From a checkpoint of a small mixture-of-experts model trained on Wikipedia: vocabulary 2589.
Below are experts of layer 6 (counted from 0) of a mixture-of-experts language model. Rows are named router (the router's row for the expert), gate (a neuron's input weights, with its number), up (a neuron's input weights, with its number), down (a neuron's output weights, with its number) and show model dimensions 0-255. Each number is 500 + 25 x the weight over its row's rms, rounded and kept within 0 to 999. Numbers have three digits each.
Before each expert's rows: a language model's description of what the expert responds to. This comes from a sample of Wikipedia text that the model never trained on.

# expert 39
Country name starts. First pieces of place and nationality names starting with capital I or similar, such as Ital-y, Ind-ia, Mex-ico, Ang-iosperms.
router:487480489505510506484495451481546481515497486502493548539524499511559560507542526531527532516488510505529529541507523478542507506510468479484488482524529534483514498507499501519504499514527462516500493519484511496536507490498478505442497476521502484490520527493518487455459466477449483493486471519521519485486442491510506482507565493485519475500489482534495517508478487494467484522489474506502528493494493483514525491520533501520507478507510473481500470522482533521521567496479467495539494473499465501470493528497521484507493513456451505505487451561520554516552534500482508504489451497476543489519574503470527485515515526518524503524488502455413486538463468513520532492525506485489500498498521480524535485541517494512560496502507505480533490514525491458497514504491472
gate0:540508495528512563461506491485500512525478498498478504524472490469506532489480489518474535498553539492501522482499465502513448520547499496518511465469517530506501544491485462517491443492463485480529501509555534491486526488486550482498477476484520477495490465502501528531466511483460514489502501520526519492496474504531500523514485499526446474505499511534490523526524468509454563475544506535548503475520472546469480500489499508502507511516498471494489491502532482466475475482459543543503479517475482454529492522474481527511494507499495527466494514509448437469462508509501544494492506489537496502517506504462505488526496521496493449486519502493499484475493498482485469476511490509480459519506487489516487490556533502487522513569509470499501476527521532523526424462490460
up0:499518478472478526472473524479487515564516445461476494523496461491488530538484461499482495450472487477499496488500477522530523466488533516503497497497500501513553504481476454448539495468524517455502509484461524511489463502497491547481502527501467534541475514523482554489509491489484451499504505517494530515509520501504535495479519517512536463523482467516476442495547506533499452483472535505532514459516435512486499546488512470513516524502463507457474499514503513527497500481519524531546520511523513529442549513479490475484504536480464488492487525514500501487498514513539500489524486484531477480538467482478543513475511493545490473482452458487514510528467492493521478496514529499511540439472523506498498497501466462468520487460485464471494491498500516497483505525495501
down0:510500473526473541514530535485471490545452516514511540529528491524453523506509527510524492522480532503494524543541496535485503487523547529521501458536508494496444518487537539536494478502477522528501517530523497466454485494472517495500522468493512511479474542528488521496481521460505466494494550515472478491424484480451444514491532491489445457514502494535477491499488503456484497498493518502481489527486450489499481493502518457491526510414482436504513484475494498528487475516515474466475441511527516510498516514526483504503502526518517472555505493483484542473515523540534475522547515508488492525484494493540515518474502513473489504485508505521489461472511451515504515510498510464517480517496485525461492517527540478543489503475476499520509506513511486514526495514498482
gate1:529486489536498495524508515497525493508535497488520515471550457475478518517523465498526491468502507521537508494505499470508480487493520511486533470523483512529521490520498565499519542484521509495481464486543508449475503503506499520449479507473476457523496543491509509501484465528512504480540480484516445515453476528483460522484531526481494485486482472515497548523484486544462493492540487478530511467505431536501504544458552481512524535465484489529530512499486481533502497477471464477503517473497466514518541533540520486501533469491515521471462518479508488506521492538476506513529505496507493484486552496502452463477503532551513456539490503513442481515475512472545511513534497484489497505498500521506558487460492521524536509490475528482460484483549487492534499509515494
up1:512461485459506527481476525532505508499564528541489501523477515504512527497502538533466504499515499540549511543491515490433497524500471493529484499499566488527486492474497508498506501495464524466474499463475533492485510540532473500500500498510510506528497538536542501503472534497530529501507483462514514504562457506487474484538509524475500492473514475485514498495504510514514473535503504498492499518487510489538492491465476476533525503475440471497533505459513477514443494520519483509485513511549529474494532483481473495484507528479466508502497516493511521540550544492520529522506489474539499480480510466472518484479537465514540493520461492499499522504482496518531497483538522484479520465481498466465547512506511502496505515456443418460501495459493526498475477522496439
down1:530464496514512458484465472529509488423532522480466533518508477496493536511490509528475487501474522467546502494471533504481520531474501506501512470462494528434483509482488484526526486532510536483511551519491503489509491539485525523502523512487517481505499534552471532484456521492527512505504509460485477492494489497491474463509478528483507501464506476489506526548464486471501500497543485483526491520525515489510489524458466504480501509528494540483480513513485472469483509523531519509493511510478504477498523518500481512465514471507489528488510515504519482537481435529515484508538563492549533472521503512520512494490514480550490513533530478507482481433476513536511486427526480501548495548523447481510502564501505539501472520476509482541485537519517521481508527539499479
gate2:463492516521498518506473486503503488540483501487526520472518508487479499488506508505526491493551509501548480513501485505526515471503495420545474495486515559539500517504489555530565519529507473536451557462501530517513438478496482529496537438484477532547509504499510489483502520496526509497494493511474543455528495527520490517513483506519509510530515532546527494514498523479474493475518469478492474533503497493478510513470495503528500529494487479484440532496495478527537523512545491481501475568499473505501497458486552538558505521526517467485481497517536490497490447497498525501488503513496502487500508538481485516500534491503483493525488517488485522468500536467468471510492454504509526514504480499516528519523468488451492508511511494489466499509524509544451503425486516
up2:520519448473472517510475476495511510476484516482502512522448503528497489486489490484498455522480479513561483497459475529514511516449463499451510501501522510517466522519503497504501455471504520515532538467511488494553484510456489461520502472465524491503506516504504534482468466485488502538501483484497511495486488505483513507473519520510572497510520508552466510519538485510528491473519440491492481508457503533481449490458531538504514498466511500468508491454532484486480428508530472553518493504499513470470443518528507455527471493512459497533508515489497506500523461474519505472503464518490490490544547518493457507553491497505509529507461474500505485460477516481546481473491478495491500496507512520472524455474490530470511474556529511494525535492471525497525507510524497
down2:492462526463503509478479541475502516509492500529503478499538524505503478536520536500454489528510479488523538485520494497533433493562515485496511531530459491503515468495525504451505497512538444494469523482499508532454525502503492518503491444510442506472474506530466524538459506484481510480497530512531485520515502520480490514474485518461486447447504497510518537523518492508451486484480470542457463506518491454507460515430485508468479473486501514472552454513530521558525491480511524451555517521510506491484540505488493477514530474483490545484499497488493507493472488518485465529513488477452488496503540506505506503483502534488511482523527467522502506499463503458510513487503486494483508497456456478532511496476497507500535517521492517526467540494492532477536493503497478
gate3:465497470501528514512502481465437506471487502464484516488498485451506510528445521483554528490513515503542476501498483520492494519504513545492500521516472441472475507494474487474488520489511494427503480481491514447471506512513478501497481508461470533511493488522469492482538494493516481527538519485518481532553507497533514535503499527499460505493491472491470520494548520482526493474492491515444544502515437508501525518451519543526549497498528479538455525491471499467511530477519486550469474541526498496493538512526503520503509463478504467445497519541489512508523489525471486479521543494488488482572497506468496475519511515546492517505485503518528500471507481494484486544501529516507493462487500487475505496505506507508452530511543479492452512489483477510516532533474463
up3:521509477535524491511507497524492515492540524497515504528457476503560507493506502510493454535540456507528538526481510479452482497488534481494442504512502465519465500514484456489497534509521452497490526535535466497449480486489549518493496498500453466519450505514498473498526510502514493529492516504468467469529485527473533487507498505552507399522491501469511494511484488502481512524522502517476495520501462490512525509531544515489507502460492476479512486501505486467486435458454486493493535532483511459469493538494538475544533501513499500476480516494514519504521487521495517486511443513509564491481492529491488500495506485513493489481501504446513485532529488514471492539486482496495539471496476534452494487533488475489538481518509516527521489503491567522507470484482542
down3:552517476506569499461534529492515511518480508498484485508467540471541474493485455525537489464534496520478522482452520523487536478512497484488515496485480500519526501507486493483524521561544502455521473484514455510501489478439513502527484551497507498528536475541506519484461486502502481525555498486504455489531512488560473479504485482495509502492483482554541520478523497528535472517472502499495538512538483465559446521482502486519495475499516516488528491552518500491495528515498525478483504493460482507531476506526487457526511529508512521504457467496522494506506447519506506512482534491478492505462522478520492471494512448523476509468550506493524521514505497519459483452495492437529511489513515472504515499479492471479482518471495508517510494545480505536479489465489542
gate4:511499483499504499513517496484526491472533517503532539480484512472462512513538515548465482500509495489528479519488506518493527483506570512511509557519523455506496514556495501540505491471517501488533495513514501500529463531486521463479531484509470491527521509510503480517492539518498534475534489516469509468550472431484487464513562518525469484492535467475491481539497515506522508518514474537512489507496497487513540498479523508515451520461476468514485464519500508544495533544511548491523474477458464531518481512489490524477491533527477456492515447495500517491484546506524512537485510511511519540465493505497515498455503465450504494534499546504512496497524509506543522492513507517527493566471514550475556500504492498490512484506504478476459483495513474432510513532482507
up4:488500511540490491507481485473501521515555491459511479522512479508473503499507487457516506536446519502507534495532501492537471445547531526475493477474472522483482504525535500463473482507550481486519519479498482445527518532502490484539485481524484511472473502497552496517538505513477513517498515532509442502533528515532492523532480503487505516431520468536513514510524480489480497512510500483490496471490465473553538476520504521495491506522534492499515484480492477502494463509494529493506526540470498493537482512499503502460453562489485503500502498537487481548518452470456451497537488485549522464515502542503464494452469538503498519512486484529543492535468490505476486518502525497505522467533521536483512452520522514517491541513526526502523510520538481451519507509451498
down4:522486497473464514521477483517499486514533504543524456547520522490491517471481490513500465481490469502513554521494518499500549509487496473471507526463500494493519510569486527501480491500508504500494468529485495472460497509485492527472463444507499474503505513492511505464461483512510482510480501541521519503502508532519482472485510527516521509490490544499503509472545508504521510515454492481453475480502541512507440460521488487526492532504482504541498505521536541526482497523466477470530482535475481551469530484517519538525487519483541505492558530487488538491499526477518516471528484502446479498542547460496491559481499509498469478470474464511480503502488500535483497515493463511524511547509508462501525485485441482463473538481499501463541469542541490551481478511458518
gate5:509489423488482519475500498526521477440481488474519480498510528467490534479479490477508550525449476492487494522501497518509525516518505506520518514491470511547535531488479513546472530500531505495456506491489523482512508488488474494501484521465483472532465518477505561480439504472486561508468496486488471494461514517493503477502521518505528458468440513486533495503480531529470485449500546485492500496491546569517481506507511492518473511479499497486495485492508519518497465483457476526508493510501462528534520494455537474524478455528504532511518491502496512486493493477514474477481498509486560510523524473496490462501468492476473528443498536525476514441502495503544460475465501460484440475503502511545491465502488498514553492514491493490509505478470481526514500512508469
up5:495469486476459503520467499504501446547485491533517535501497509504505530484465481483512518514487448461495496468503491471502537518506529435492462527460526495489514541486515468462467471497504498501517524491509486455478491426541451503527485487511506527525487502515515473470531488468517551519534540499517485476505459500512526519500489516535489484490453493477503513497469521514500465488480544505511518509516483529485489446486452506535474501470507518482490485473511511515528497513533448509493484477501535503457519500455499515485466484487497493499535456465517509464472430511481497462534457495500500493550503506491485490533513522535474519491508506494494529483492532470526453482483450507506502506498513499537557505509527566485473502463463501477528524531495487519485519492502471
down5:480505507503461475461485535560510449513475479530500505495521480514493461486519519561492486488503541492470529514466477491501496503520495517520541497522532463479504470525512522495519490501482517518479522495484430484520474449512487485500499497522497497472493490509490499481512546502481472482505529482503516483486484489505440524489508514520470467496557485484486491455506510533515490461472484483503481477504544484499526496515507530516483549476505529524506510469438492500459477481473551485436483506526515507475503537528521532489499491464550530456514501555514523485512495446532512459482498536553507492465495515460485562474515486486463539474502532489471482522494471534471514497508512555492510493515512467507507525490479518492518488513499495451440498495513482503498478467484467
gate6:525489480515478460533505520478531475517513502457485514543520496501529517530466489499480502501514535491530534506476507489524518465504492510538490511465480497454508510532517533525486521484454458535488487514484502485530494495516525481473493527496512479471476540528494486501459483459501497518456511519488522516522524512533546457509524430519523546520491495530555532543529512450477475505534534480498482477502493483527539485488483526518529450555549505478497498478462493484480459483490466472489528465498536531525488483513469516542507492543515511462499492477494493474471506476540462473468499478456516507513472508549507497484508495475455485532455511502466480472519499492500520509497531458454506537507534458531512477526480458490496543518505502525527493474515523516516523508518495
up6:491487501484468530469492500519536508532524514512514473554571515499519530496579476483525544501499476509501499455518522471534516539518524474480537496553481531462502515521478534468469482520489528530497514500507511497512506533559537502504454497519493554504478495505464534486449498512481503529526464500514495464537536554478471500518520466508504512497506523468501497511474509497481480456519508509502463501481513474505530485501512518463483486482439506509492548517540561483498494510466484491476520451506536483473505470477473473492487497498507514513470509495514525524471495491473506476473506509466507524480500515495502516524486516516528522453523465455459523506516525545479456492508547493528531477496476526516487463502481532474506481502532520505477490461494502470476454491533525
down6:490478492503547532480499509488528538501529503493502518489551470499547516522473472472507526512502498515527510499539518520476475532489499446489574495472485453497538481515498495490492474472460524485504495473512502478540495476519487512519525484493503498500490489517473539517526496508459495505478538535535542514511469520544492496466492540537521498498513468496503499533480516477484472484515515532501493460489530489472530517485536543470480512475512551467433472457540507536529499505534490495559490492540525493498510514509489495559451516485500533485436453491544528510474518515482515510497516495518495490462503516519485515491516490512517512526514497539447483496514489499472487513500468537508526510475496533479458524508526466477518530515486502463489459484482478462468453481551520
gate7:507457469492470467493470507527496494501472507472495501475521492507501497475480549520498520488487504525549487510504539522520490518526501534536506526481485491516482487480447461500490519491527482512513573454476486530471529501505502501487500467502526516526546521478496512531471482480494500506523537502542587494472576472455468547504506484491490507519525484483437523448513513526487487522491515542498521498505493495479523455496489485536552497508505442497541487501519536512483500502473489493518503463442507501502463461516443494487451493503473493517498501493473509497456526493500481500514468463482455505496524502455495476512516476520487455535491477499509511531494480480510489513489531479517480508514551514488472485499468490435524498510528544495496532499465475494491499490507541
up7:477479472555472531488458490519499545467484488481511536470507483485533510473491493489529507479527494468501507500476517498508461499489496531500492500497499523521511525498456483502460502467495511493520500530477471524481506493497463521456503442522539516535479478522454500494464546504524468516502503521504475463472561490551464532516478565468482480492481481482475492476488501510485428531492491470461533437490491505523446512501528461529493505477517512462484530530460528510463494526493498563493515452561489498506467467549485508484474470476520492492477451494497524533526464523533487471505480482469496514493511526512512505489491494521502474456503526485471521519509471475475506500503480486483491462494536506486526503457466543506518511476504534487485525510515502520538499485506490
down7:493464500480505488494448519464484541465511528470548453480495498520467517511462504517474477474522515489529474500430502511462492507486477515496495471553476499551520469466498491488486444454537531457469501525492520459502505513485494520525532548466520510507481497518488476494476555500512482513509522511486503482471556537503501528482504516526508478485486541509484516507515505470523489530511460508473480501520502512479485469546487446495534512458497531464509550486462509516516508502547530444510505523494457491494476439520519489486496542526501496526500528520474492486507481519468505463472511491493546502521477494526500486495504487531483497485456494516524473514481450474509479528506476504484484457453495468461530499470463494495511519538471506487479527480486483445504521521510485
gate8:510517519486476539532471512507475525507520510531537506515480518492527566495517485520432471486490455517503450467491516459513469535481530518526516460497503504526516525515493491478469513468498532513510510484519510509466482465519504495460459524500491460510481508486518516516441470515478477539476459475493458506508483510535534550486516500467503481498527473499455521498512476488474485516512531493528509508502501496553508518502508503512442479523494468510480529499483520493458486535537489437497480483464504506511511475573516520482503480473513500548465547484512481530524541520517461526536520488468477534499518551490469487520472484473479479510488517536489505462507523547481484509509495501492466529470537483491480488499504465477508516532450519494487496512530512460466526500539518
up8:522479510477510519527562460498516494534497502498531480520479500418463521488468454543500482514523536482517517503484510513553504471484491495494474530480486487491451543493541497467496501495497463487515504497495482480532521480474493495482508454477492470526511488503500500476491466519523476496458522494516497510508532504508494529510493513478470517519498441531467500513498514488491522475521420528520521537546497506506533546521481518514515519487550444483491485461486534479479524502479487473529483483511494508487493518507528517489489511505536463487532470507547492533486535490497498503488520498518512495514517487450553498478493530516514472518513494511465462514491527417511483481521508469557501481477472503504478549544508523485523546488494559502509514554536529507524488486517495
down8:506507538519503495510509509509514537479484503513481497521530520440489499475456515501511467459504501509465544489498479532470504476512504458476447506491527510492504504463492528523527480505516506552474490510515501474492522445492440510474489512460476537516510476527523494503489493532490537527535499549494512488497490484506477495495522430519512486453463485462533494476545510491492514483506502516511530470517465539491498473521498511491501525529470491537497541486437471527443507474497497489515483533517490548485484526461519493520513516485512476506425463503462498507489508504508523479444474493485518511512492494481461511513497518542511460538515536503447476474523523514481512491509515428473455472499509504524507486534497471501492477479470484540483451494479494456498510525458514
gate9:526475517532510516494492492478529526490492482518508514511534527529532472533525485529533496489521487500476507516499525501530492547485474494521493477522553519477498523468493478527394512482497476508523510491495483499530519447455475491475461473510495470481485499501546506464480536501445507494441501508523515505519451504512488506479550538462519488484460460470483547548475507540459500490476503503484501473518542443504503484505500506538520491527491544506503505485532526506512524501505453489520470480450497511493508468474506513494520499492479507494535499540498523552530465483497496505490502536445541490471540484482526494492476476534491495471516516535440476491490486499526507460489468464487481476523520506545470489527491485524502500514466523494458505493530500517477495522515469
up9:476442526548523442476517469502537490524505496536528451498533492532486497514508500541536502438508498533498506504487483457471542506491496483528463475511474486516535421504478494485499475512496461477497479488492500503478465505484520532486484468478492511457498498538514456479494490481505502500501475489508479535496468475541518486549465496529460494491496465528530489514541512475502512463500526532481507472534514520499501459501483490489505502521477489509552545482476508499489463479513514472489496559502488502485481492494487511532491522548465463485508500484516458463484503478458507505488496476522516519511485484472488474510519514485439463495511534501495543530555505502497499525536514483505479494460482504535473500480509483524522439434501525448481515480478492488527552491514508
down9:530504482485481521488501483551466508519468483541509472499506484529516492483497537504474497481468530513465498489502513498488472519526452481510492543479481482445483484446531517491544496503465492502463513481474497517510482477464528462494517481568509477532510475548471536477491529501459465500448504467509470498496491531522478493522501482528502477519523459511499509507523497494523453533460484500482524456503504511443472488460494477478496551501525442476510528483492464478511462528463495503517486556462509491496492543473459526540494449482500497594478477512499506469502503483511485479497470495495505503456451508476468466507520517516519509541468508546477489463506469514476507490490496496498529486460500494501483492491492514525483442509518481486497488489508456488515490495503506
gate10:558505509468479513478537491497514503489513526531551521549531521460564531442512490521531471504469484487539471500513500497472531523477481537488498523510445505514530493494478479515488535498507519498440487475512494473530479504531459534475485499521497501451497504502481517500463478506485496494495491500484500455463483563498481487427505519485534469492501488491518510466463473500483516472488509513499480477484511479505460495523541503535447488472494505470517480483486482525466493521477523530546514515485472484573442531488538494457495537527499523509507504498498512518480480517446559513487521501466518527528493522472490519504518517468476526469502493508495485512513509532500519518476497500504494525499473486545449524515502524492492480522472502497506510431517458508534488490521491
up10:521509494515511481491513478518489456503489481466534533457509486461545556494498481514519511476506529513475527509551467527509538511491424466467465479497490481501511494493498513507509538502513462516498501455542518527516512516495514517459508498497501481515497499494490525506499486530473475531504458497516529540541523501522505528460506535479533491531560508551527467494508503522474477482519471521511472485484480507485481487422487465510515487479504477520501520495499509474508466519532441518519507481505518528492535535520512459475510555497481469469494474508484520455552493457484494502534492489479508463558536524472541519470492485490505509480521485507475481554439523484501515460468534502538491487532469508490489546518494526490500490524484472511498459479492497500514521538525506
down10:518537544484500489475459514464445487517502522488517533486458479503505492539529500500478481495502493511498517536527543458531478495502483495530525472516527529523501489491514517536544492528488510483476563508516483563453509520495483471545484497489508494517524456512516505481492512499524492459534482525534469439451528521521499462512493462496490459573498499513475477488511508483514497491486514508513521518507481494518495536473466474500497479470496520526531480511524502490488506586504509520493512499500511492519498514439463496501459470505518520492475501524490523513520522524519500499544556518506501533473501434479549481458459533489465503553475481513449498533494459528504541484504491507474508484479478488504477504515504543515489494508488471479523451523508492513491507474465496
gate11:529528474499515512518502507519499515491505496501491511529482453528534522499523523500532507536494542548473488527514492504554486516499514527517476471520507492495484545453503524537552496506491473552467502514507530471464476509507477503472508485531471509484519488469530505485458489541519540467476492505518492505525476525476532479499477462512495496458498445515483521494525539479493498518470521477539478504474468477498454472518525463507537512507500432511535504515507518504483489525504469463491532540485490523499490468528524522482540467487475541487493442514495481517511519541448533451473500521488529508511458509480530502471455509509517461523505548525471486492490481497521476492524530467477477476502549522509480464513512471517525477513473460557491495508493455481507479553506492
up11:480506476501441514471499524526502524429515503477477488473487529468514555507484460523505490527531528433549516499512499545486519523489515504520515462459513468532539480511485521501510512548532516507484478477528528498491500500512522536498501501472489500487503481517497492501477481477520518508493514445515467475491506489475521533534481531524541473483460505517502507523507511480496493531526475526477503542525517496511453505524480522474510499485480548525485517548455512448525509516506499490498473408478508512517493521523510507501441494491498497493483475507520451453502503498459515507538488500480488478486492520495491535560476476495463525486461501521482474445543450503449490506474461503472481499521478466542496504474504519531508504510536520493471487509486514531476480525518517
down11:515473480465484508490475481448471475507505468487508515480472529480490503476470505504494514494503505537520540499456465498498516449476489502460507538503485489529516503489480477469519519515537509503512453524491486513463543493494528505506498477456515503488475450500545478523472526454498485511474502505549482529490534511503455477470531473536506462489490490543525468494465494485564475488541463516493471504512457485550476510513515534534490472521494525514515459526516550470497516535527467480483485471514481506478499486501506541494488493467482460451453491496459531483519490530495529468504484478541525501504455536498517503471522522509477497480531501490492497505541520465493488493536477472496487478454543484545495501545493541517448476459491515512442491495504497548499522494506497
gate12:463511454514466491478529486475439480499538501471494514486481509527502453514517533467517513510436476488447497515543534496538488516531524449505493509523519507512523488491546475512518521501486450525503516476459513478433515516509530518522508537510521518535514546490521492493511489483509484502486511484495510532515483475513516496493531466486443537471438508490503551504513502509500492579526506503493486531472472515469521492502472499505503489505487511476507557518470505505472495487498484529496514467542483472555437510453504494504498510500485492496493504479519514522533494480497492456496508502501540519524475574456520504509470453518506505471498510508508547489498499505511557485483481472502501519456474496503475521514500510467505484481512541463487471440499520491492484472510519
up12:485509495473494466521501453529503503547494492499495517511474493441500542533504458513519495455503497499470483472486521500481533479526547493505498539511537493520495481424489528469499538483546529511482429450492496498547424498537499531520531505526500539469521532504545457494499525520503524448484498511559500498450472521530485512531536497518533478502485509494486551471480511529519501503519485516531492531528483491525540488515506503507488494517526501514470498478541488501476477509523516488507478528473524476475537553529467489481532522518529543491502489487489532503481483473515502504476499498535475496528517501497508533517546464471530511454507516520503500490510475529483499512465503542476506475499513487494532490499546471483510517470510506529530535510490521475487542470523502
down12:524466491496495487497530541488514511505517516485498506469502439484523505515533524460530522471499543529485519463530507503514512533496465539528448545504459496488497479479492526468476507545535559523503490514510501468421465516493495507473493532495532550471456476487497500573502486477465510495519469478504489493469495539470491492530523522500493464471482532515510515493524512510509508477491534498497488496498483500507492442507518475513493518471544497476501511493523523478469495462555498541525484473496499510523551486482496551522470509471531520483531530488482522494541505468495529496489483546543508530461500484520488504513491490478504435518538493504509562486468443526474530506493454506507503511517503503539460493486484517478492513486524508519547462491497479520511496493530510
gate13:496497501507527498489493497493533520513521479504483513494486497488454541514506509508529501480515510496566512497464508499523480519504519510461507501529495495556464513467492507493507527473492506406497454545455533498526512501526516483489509509485519469480531512521510509492462475496520470523456496459540487519505508499520521481484482531522474486513482476483488525489508458515503512471513493496534479475482494437459557548491504513484494497487574515479523474487505504488521506500507466515498479527545459504532496527501480476510517532468514476559524529491503536508528504459532457513501475501470511486531480479495489506470465467535491528509513512452543479505547523503456527502511474476475488486472500473519479420462507521523545499486498530525493470497518486456482506516444501
up13:470483551495512519493495488529517521504481446521479483447469542479497541499506494463506499495538497528494509521523489483476486522518519523496435496510494458523468483526521474475495488498483536505512507466556545494541494486510495505496518480503523515467502503528539542489503508500508508421502468516514521510571474500507509475464499506486487521489513486483481488544520549556488537479497487498466505520471508524532530506498516480471498535519512494479507549494442509481509484482512496513483516480552502517481518513493467486506493485472501520509511465468529500534501492464516510497489504464495521483534501464541473499474503490471444478515524550525535479561524471448503500471468514494494476495517548484507509470502499503496446511455491506484497512506509490494423535555494515
down13:479493489522502506431483534451485485522519506528454455500507552498483513488500539522493468540501456489476497497526514539491483518508525506469487474461561454467522484572459563503536525563482482522453528509508464487481500484506460488475507457484518508496522493514543527535488504536494467498503475463506521511486481477472467492484526523520520503486540493472483563516508536500518488489495462448493492482470477514547459500489514471498535521495495473498458472520495493501551491470535470495537482500526503466496499486477497534558494512449532497526482520482507481498476516496508477519535540514488510487484527497495521509474508543538484525537498520493483483515503494464477506503451503516543469487500520541528529496508507504510505527512523487494472499511508501496510506495477483
gate14:502509507539506496500558415490539480513513571512499511516511478529515554534518477494487559487513527468511518489507521513477556538520464485513475466483495539491492497470549504488488488493505510549503521477487482474553508491525458481441537475488501484509513490511485463466511455492469488486490488469503487480467519484495527491505492509507512496502518511489483502475493478461542498476462496527492466514469555519506484504521512506500484498518499463497494485543467516534507514528539494495511493489489509477454499541527519479476545512513499522510469428505497511523511490536463504507476492472501502555502477552498518480538487483513492531490486512482486507516496481533534501523506471530499516524474465461445463525515542505546510485528516547495493476484539500527483520530470494
up14:475494486486495483529469498502495467437535536507480468463484546480434486500467566500531493503495484506534482540533458488546441512474540464509495520493497512504502494451495516490517486485522480488517492472537530506490539491481498502579538526488515529474506524484512454511487479504467485481502524504492507513517485543557546542509490500462492506475513516509502485511493517495551501519504503544468545530527494506491525498505484505527498513533487520524503489476473508498490539504484470472479523541541511512524509488513487499550505531519496448500486511506495540543449516498499494441517482518523468475458551480511503497498491477516497539521494494500522488474530554492488496498483504495538480526507523468513526453540487505511493492456500472508472509525488505540484542506533496
down14:509493535480500508490505500507463507479437504524465482506439502533507562524504433528465549479508471479483527505534470488509487503499485508516469534478513492508501525505480535461474498509481470515502479522541528522465503479469519463540532485506520485484518497505494530486538512562518522516521451481481522505436492495499536502466520496538507509484474543535510471527482508477568509530544429488490519514491497483495538486485504485518456510510512509478540469492516545504514518526487488484531474491527520501475508468492475553522503469482488500501507526471475512511504485506491487474456495489539516528488509497512497467492525511505516534512517541542483490498523487463474455513525513518485494497528504528513509519490510480548505571487548526528474491518530510530504530480473484
gate15:516487520469527480496482460488528497462448501512516484568528451499492486529484471516473482531545499499484499475483512512468569516484457474558508496489461523505493493517482475526528499484508530531484483442522455481506472519509479443496515514492528512518485525513502510519496530461513487525446498531504481509457493488472490525498531479526479463519518491482562483539530526454514469504498475511493498529504538521491519482461515518504516499484459484495485529497476474498498466527487491443486452493506506492496522476509489510493534540470513456476504488484512477512545508519476487515509500502501506463454558536520483510476469476499535481480511545501451462500503477489507538501459540517501493473533499515503478507505474487473505514499543522500456479483527443506542511492508496
up15:471452507451518476489485516486545522487490537515513551482506496498454520522485483519447496541472507522483523546505517465513530542479520467531484519484500528502508566517559454486506481535534515498495510474501474489442506494499502508482507507495509525506582492524513523524474523498562508515433466461523480488484542480499502483469530494485491493528493512512536504536496512499508492511481483503495482494483481510530519535488526532436459469503469497476471483493506489502520478497449514514530489485523505483483512506463486511519518527497550503469499485503524512507528489443474485498499534552526471484531535475487485548497528477547495497496503518487492469484494527518487495450483521506482478541512526519465473523493487520491505515453519483479517498486482457484531458500472492
down15:541450514499528507494514488509556510486512530462461472467524520502489519517506481503499490525520485509525536482516500511500486518519468540524515495491501486502493556518457513516511498493518495531517520508493469477502456489509492494470498500461496495500503511521542487470483472459527473523480482509531496463518433533503505458522534509551497512529475522517505514457517480500547443526480537489537439490483485463490529485489511505514510530502536525466469495483527529510532495484514513478520498499483463479499526481479474493514479555502504458482475493515476510500491517521456478507528531502476510512466519500463505469468550494514540501429457508487508489495519544501517536536489522522489497511506498559474495524517533523538527512471534510526480471524442464494477469565521495
gate16:519480519505536512516471487471471493499508502465504549493518464457503539504541458515496521471540516496539448469491466504533520506475508535525462509484473522508517544492489534488471517540458528484497507505509443457486512484494430498475534496486500511510507464530506486520471451538468545516480476468492530474496480526493478497489468495478483508534496533499472511533512507488445459477479485488525521509481510505529501487480493536543507520485503473498506470444496454487502492555525502500449467477497514482499509492474550481511494462476486481476511483538479470506486522528519511488510494482466502501503551503498502450479539509566528500473522466495472503528479534473471528520495477491499514457482524496538543489537497466490513498513520479503519544501493481475543521510506475
up16:497478494514545490508483462474516435528505455480494535568493452508492517461489520521543460530461498490508496515480432470526480519484527500476509537507505509502518522494497530534469521468532530509493496511518468459500489509506498461501488481526518480499469541471499510478493456529485482475512483479492490536504471520503466474480486476497530507540482478515498495540474546536484533490538524487513548524443504508540449517474516497462534532500530479506482522492500498491487537487519489525516446530466520504500496450533550454455523445550502476500499479480500488499493453498511509497533524503479551516483521507479461487514507520490534506487499516527479423473468501494512523500496529524465480519517513519513477486504510495517497501491550506536506486491487494510494506497496486
down16:478547525485502523507485512496490537525525515504481498480496514475489512514531463517488471496450508482484486514498481483488541512522512489537470503551482466493466480525482508479497504497474492523514496507499493518520471497464480475497500479470486505444571494494500517520524541497496498499507511417541462494518473473532483486535474494508552525559499500495499491462472530524492502475508495501537536486497519509495510470507522500521497524486505519494471528518487512468499542504474465491513464532530497515468520545497505482499509477469478540481452486513480483449517477496523520517511467509480524476469505501521491475518458552533486516418495529498518484494492523498464455497517502550541533500441499489538496511467536457473504534539516514541489454499472525463517513508544519
gate17:523499476500470517504532481503538497556452548522483517544489493507491484536437489540512491485486464499543559496468502477512505479496468506517497485486493552505495486523508484483511493498553543537536512467542508532480484497476469470518532498459502476491483523523482522530476497483470468506564571508490550521476508509460514490536541494497535464490489547530506511502496517453510481526530462476499493454505480455499509467484503498447529526508524472508524475513525522503506559505485461524472490526471505502546500486488478543499499531517522505485506524478508487518487496486506526508500534507492524520525500542494521518502485494518486515492486511482477473486502530465482514477499504465511539520517473524545512514507501501463494525524503500533561503517498453493513477524550465
up17:486454489493510506479464463488462509538510520533473461458481497553505484523501442500543530511481554501503480496543466490513516511500496447452488491532490566495511476446527486537467497453491533504466466471505514508465488519487472527506496466492464499521493499508532517509517475507497530499477459447499524489494495521539519536476547505504479473518521493533535499480521496515466491515512484510488485490520538500514441514484518543500504515510556540490507534507533509496474483512481528487486540475515535484494504531476518485509465500479472508468558560477491506508485531513485482463487498523510530514531470503490476530512529490500515503491506532470509467457450469467523495494446467510561493486484483491497514506496498470499474492499511473526547490498510511457499490500492524
down17:522530479522479500500485487473453518534491518529492482511502509479524465487509460502488519469553515487503501454504469494499478506478476455515506528448524503458485480480484521509479481521513495496482539530482475506555475479524469472462491474476533539475526479511482480542493505506530467537477488573482509476471498512490488514549512458511531503511517446497493522479522509525512504500461455507499485520483534468500521496502519515551552533483513491528548539473495478506513510471519502498440548505550524513493500539489539506498521547498470498492506485489507528484508474498469467511502502487486525523497463506461508502467491470519551512529493488487468528518454444494482475518496494485505470490505510471494518517428464503495535524536482501457474507490490489531480541466529492